From a checkpoint of a small mixture-of-experts model trained on Wikipedia.
Experts: 8 experts in each of 9 layers, 128 SwiGLU neurons an expert.
Below are experts of layer 7 (counted from 0) of a mixture-of-experts language model. Rows are named router (the router's row for the expert), gate (a neuron's input weights, with its number), up (a neuron's input weights, with its number) and show model dimensions 0-127. Each number is 128 + 24 x the weight over its row's rms, rounded and kept within 0 to 255. Numbers have three digits each.
After each expert's rows: "mostly gets" lists some tokens that are sent to it at least half of the time. This comes from a sample of Wikipedia text that the model never trained on.

# expert 5
router:138138098137090115165116127190145140126149148109173159160136146117108155154160116129128115125112134145137138114169146082126103084133122113093112128154169145171118107160141147099103119098157138135137145071122138123141154152104121094146111131140137168132134139175151123118091079158097140145121106064109099129105129100138194130119119127095110139175147165158104128130146146127133150093148
gate0:146121134105131106079113156115129147093094118153154129119111110146151139166100152105148122078121151113141153126152143164139097185162152131143186141162156114109098148089143139090090123139074144112116107105103108101111067108106157127134136132164089074139141114127146130144173112112128117110144131125121102106102145140136109147157089143107095142136114147108110086127134123150113134106130
up0:099113133076133159111146168156139119127147121082102203125153112134143142139114129131121173118138135097121129193120102131098167134116168156144141105177162128114121110158160178118128101109132119142094139106145071128123091101110126096106114058149143115155104128111131128128143090088133151172116172126088104114178092116106161094137129123118120152131158099098154143096148153174101148092100
gate1:190108108160146098125116106104103119120135152150121143124106160147117137139121159121147124109096141140127139157152117129129101164109142133117098154132103126168124136117124156086112162106100115119115154103121151135136115130154144110107125097126158141099098148118110108154097136128165114109137116083122129141076113125113148162121129122109157137139094124155149150143135148131128157128146
up1:116133097134130116134135112158194151121112119175130152146105131097071124111109169129122146133145159124123134122112136144190102142109078133104099130126131148096150100107162157091108114078149102142165132108188104133117152132141144162144133135103159146103126147095086157112102126125147101128133141078154097135140158130069129138153136111128122093125128156138121172115144145123104174128132
mostly gets: "–", " \"", " (", "==", " P", " M"

# expert 2
router:121147118125116119160121122153136067104121156122076138122119162102135167104118140118116129117161114158145111091136137121117099103128137117156111165169156144115128146142144131123114119103154133184153131120105144134164159127127107162167124164121121124142116123145137118103083094141136144134123105049102112124137127138114142184105112151184065105145129170137097122127095136102144134142135
gate0:160133120092125105132109097162101122126118124082185087154154126106134090094144134114137170119126106130144129125125103097100124104130126144141109153163121162125104132118094138119120098114136120138110128110094136154133152159112116095120153113123134179154144129148124103124157152091145195119120137146084179137112121109077219125114095132135149118140119144124109121121143139141152126122153
up0:130116125143136121154156098135109100130147122142146109113123123113139104121128132136143166202110131094122096103147144151121110128087137113148108167148112158159130118128088143163139126141134139137138121160139076159108098138124101105126170107070091143118123172145121120121173165122142129093124123148102126132165124169123127106127136131165124165110161107132108109168138143155084134164117
gate1:104128058103083156127107113053095110121183124123110126144106143141139140082117113142146129146141149098126117093137102166133157142154122118133110138114177126141112140105115129105132160109112180143154154116133110158165135115110116162168150161122127117189117201130108147111130153187131109144147131130144110111172140162106113109093111085145134080104122141167130113125134158143115128159150
up1:148144136125148135110114096090113156156116093135194136137098131147127142128109089171125100120097142130141097142121148141121090156118103128143126069100117079111153104141162118136125112107138152078143147106128176153081125129175157123102191097117125139092124099154141124164163119139127120152135159112132134110105147107167146114122137114149116123096141132103138126157134149169162128097094
mostly gets: " from", " and", " for", " as", " with", "),"

# expert 1
router:139158142097127137137132132111146135106130150116093114147110152144112152118140119127101118111128105137153117108104098136116084093130128147112090173145148118146075100161117118095120133121127112181119110140107139159116123144134110133178137163094138117125117169198120100141119137150128127170113076106150077124134163154127128154132090134159084113145100116170130146161151127156123131125123
gate0:153117117151092079138136112116092133108131125177105138115127104157126101122137136121087083112127135114119147126127154145125116102164110140137145092116141139136146179128167134145101107113146160153132114131141155072126173157116174130175147116153127072142112095159120155131098115151095133132160126133150141085156135101109129153126158135106128157135084166131136101123134147116156105139147
up0:129150130146093162135127150110114156125108116095137153097114116122148133148131155151115142114104131106146103119111148109096116092097125137086127158150143076140183151136129107101177079143129103108139115117130152133118096167118108112128157131109102134130133121167119094141180142142099164121126160126136135148156132139171137114135123097132166071140160145127124141123122120119117103099095
gate1:163172091133132135133118138120092188145083094083132127130117156147106064109145133085184127138144095127174133139120150122096129112149132168113157099147155087115128166153148130129131087090110127138136131122152150150094138172090173093145140118129114164152117122140151106138111171185124131127178111163114096113144122141145167135135108137136132134118126122137147132130115107161079123104120
up1:157146065114113152142155104136159156180092142132161109110138130069129107173188164152171140167115126145142125092131148091084117139079114117149092120134121194140146125157118145108067157165080119105129134112126118163060138165139142127087106127135103117149159142112156155166182109128110188150159117139122130172116145130123141159140109111139143114122133155135130135109120122128124116101133
mostly gets: " a", " was", " The", " were", " his", " he"

# expert 0
router:119161116109098101117095133133100115096126165113067134164106146132161165132157128123141117125098090148144114108140140112093124095080140120153140163145134142170132097113103129104141110134143145170120143090096159114127097179112109134123130107100105147179126132122126115137085142138062137125131087090090120118110098162146114148085102143162127097147122160093141137183189136133147165099154
gate0:148129113134141127186110120124132122138174137105123141091139154151131133095076120125157124100119092102126090133131119121131117095121085127182146155158100121175118100122118140162156097100118144113112153128099149123127106107130115126101163136149114103121145138116111122122118138151106170126093108134133140101154130130107084128138138151161141106154144187141108117138105157117115125147111
up0:186091108135151132148119128113120141089094141111120091163153105118122122108119167127104136153162132111142117136145131120102145127134125122098143126107099114153118127125174160138164163120137134130138166142137177156139168144115100111111120120159144107095107130075090161156147103118118086136139121116111116114159079106132151149125153095122102152134101177155100123116101107138130149105113
gate1:155147143127126188134150139138083116145144094129108125156112154148136115131080160173151151131114106158119105148143097123102112119133155109117109151127121133113151159133124125079142160081122135150135143099127136121125107124158122123139112133120156113102097176132146130104108120126124082162126146084098096126157125098124112089090143149152134170088151168145089052091126140140186115131140
up1:094109115089114157136126121109120110136133151171143138123120135108146123097108089108129147146147130130091123107078142124090125158116184167135099116111142108133102134113118118127128165118138101135093128166160142160165146140145090101107223126120096110117131116145145134132094122130115134175129107167112146140147139108172163114149093130140145121145141145149160149149112150114120162121150
mostly gets: "°N", "′", " located", " Location", " JPL", "″W"

# expert 7
router:111162124061113118145073103173151121098145125166126123077095149110147165134116120083108111142114144161147162103090152111103131085112116152080113149124160130159134118142107154108137118145124123161132100139150159097132116128106114135153091140113102124090162142134121143111105122107040138163069113128101141103065140140114166109101122133172148090157151138091103138142142154134134140067113
gate0:128100083109152115100141085128109165165154113150138147125090088134124089142133189124127149121111136201136161117131146114126125147117134131158144165156112133121117141127116127143127164107122096169151148130149165139115125125112136088103159106108142136105106117142116141126108154156162096093086124118123127109106111133122150106082098130090123104121145133118090145109118147194134142145160
up0:133085133127106091154113133175137120143165134099113127117105145115104077101127130089127111116117170131132145132141118089094157133117126127117153104131138059133112144143103105161124129091123096108109134146109135118148174137104162097143154121073116107103181132127161059164120111151125108144088100131091106114150102126127106127100097067116130110094138144069120115114118113089119143144154
gate1:181115122145119136188114136135119126131096147161139112091107137129140169125106150123123158128092100152133156135164179104081150113158172127092117133185118128140121122110177138111108174105151123135163084111072138119092140105135131128093115106116126129123103100151165152125144114101128121104116148134108170087102171153128158144097146160166121132163183121141150112163093119153126109130133
up1:109157121168137138125136108096134132152111129104117127192134096129131104100134141150087123116146107130091147120178085097106098133157094100182069132130160134141136102149144099125118144156123111152156152107129103138157130076152149129145112197137148092148120158131096128072103142118123126152159123088138113132173131138108101120154096172115115092157133164155147126133147109127153142126120
mostly gets: " game", " series", "ation", " group", " film", " line"

# expert 3
router:130153143090092120131107121155134127091089141089147119148127143106105141111147141093131092117158117163154141129114156116114147130128125158110121161147134168105096115122133129141114125165135168101140182126104133130127096144107116154153121143109146143152157118200135161169089115132066135126117095088142114121112162137114122117102135154185074135155115150137091113146160122094158125076156
gate0:100132143090115152143143155114106099110135116120082153158132117019098111159116108101114122131111140092100094133104153162149106115145123109154124159126123141187102093190122107118133120114135116162087132101125146167117116142114133157130108139135141163158079154118095122127095158114117131143112144078146137118116115160159119080109173149129106117141159118149130107132130099148132151147145
up0:121087155100095157121132110139148124134128096135184127166144100113142121165116086114108113194134130111104087138105096175111126116111118156147097120130125105095126134153103118150133124091137134132096099141125145084122124082119116120162137128118117187152113115127105112158127104109137125191136142157165143104127109123152157121115144164132105092108148110150152140136141115113146157149097
gate1:118109106117107164123111129103109144064142131075120141124148096092100154103137138147118145164091143104150161127156125166174155180124082128125124161115175124145129157112090180135131103122100101147090127149118102128090117114114137141140141114094156096118136151146152122131142085107131142179089160115154120122117130109127134122116154133137119144097163105075117142097131124133101132118155
up1:108134108132127164104132157123104171164089128129125122108096119109103159146133109107100112109125140131120106121130084093164154125153111108138120127084141120124122108120157128120105138143093130123124129104090097122128118117116119143100134168144118125131104141118143117146131111133169158128111171078082137146133122140129139129160149147124094123132089103112103132159104143100147149147138
mostly gets: ".\n\n", " |\n\n", " H", "===\n", "==\n\n", "===\n\n"

# expert 4
router:145122120090132118131123117171099120104095144098144160109104129125106131097118142122107144132128119147184135108079164087114111118114155139110122130119150153141119112171123167121143136134116159123138134064130134100160132067157106134153117113123107094147113120152155119087120138138056151109111105121135153119102126146116105156119118108135086095142111144151126105126106125121132146106148
gate0:114109100097150134131096122098136092118157125126121089135162152126132088096082108120153131134122116084137058088123130103172166105175149125144141134135122112143148157112106141092143119112146132140132127144153129161163141143131146124116145110137093110163158124149142131120130140106120125161075097161161116106148143130140083145133113160143120099124154134148133159162085140115100143159147
up0:125144146126164121127131097115105094192151077142148146098104144109111140149114134122147126121067133116111140135140100114110108117121127101151090150128157163116150105130141172189133117119149088126130150130126134152098081108165115171137102142144153122126129157162115131125138082080152150171144157121109137186104089103110130112149137093159105139151144139103105112137164122138128156063098
gate1:140117075101095134114114153141141083138138077095155107141120138139091157145097104161125172144121123087106146104124142152146113083115157135147139135142108100152128159101085119139114085137124110113148142095111132103157137131140091150140120088128076118143173089133105103102129186164107166102119131097140141192098098148111124113095130144099110135103137127115153150159109172098142141164152
up1:132119151129125136119128090148107158172119149147144133067139149112135129094121143133113120146085149147108127118132097143146170149150127142118127186121139118121155133148137094162073097105110157125146096134157182138111155119128130109152183142112129104095078103106148138171103128095139162134109116139111124059112128118134166127120141129134107097125150091079172119095188159159132161108115
mostly gets: " Al", " Ch", " In", " As", " due", " |\n"

# expert 6
router:101147106083105138137115120174125105135137121124126174112102145094159154107122116079129116126121115177130150120097128088109136095098094183113098164141134144115097116144133141105082121158103137152145134120104177113130125100132084155144124113116130118096153118151167097174133118089121132161072127096056119115112115125110141113097125135140122095142120159127115077149157161136130144098137
gate0:102138129137118075112131123104064155139137129148170098124123146140163148113146171094142138132186149175107163147142096151147100134093112090142146132177112162120086160119096145129128138109131122091140132112149097119082177119098115140088164088090111159121110108165126127102151123130131130132103140108130125116113130108116163140105128102110108153130127110136064160111151117130137125168168
up0:130145142131120094139147133110095153139133122132143115143123128150129162128120127100141135165145109115099141124141141155115114112066076151113138203148099137144099134106134105135217101142122112117120142110106129156098130182141123108148120137103102126099120113160121156131150156105113107143121135100096151185134119150136142089115136129130099135141084126157102110143182134156118114117106
gate1:110150084122112093139103113136126131118087103145127109143108122120126147148175164126128115092136148106167171135152118131098123123110082141152126129130133126169125126160085109159164130104124121162143145119142180130130136145162159136115131130120108134122111107153097163153099119159104108086121058094101147140135110100130122115128101126115167134115164167110113123143136156170144119124115
up1:107090085132134166142129086164157131137108104128143168102111116165134085134130106125146140120135108150127157106131140109145123103113125139109102089108149122133118166149078123162089112118125158130124104124150095157179138155097182063087105120140139141121129113108135157130139169147143119111123092107148088131143082107158105138082083126139179129100148149086128145092133161092129176146158
mostly gets: " first", " National", " New", " City", " World", " John"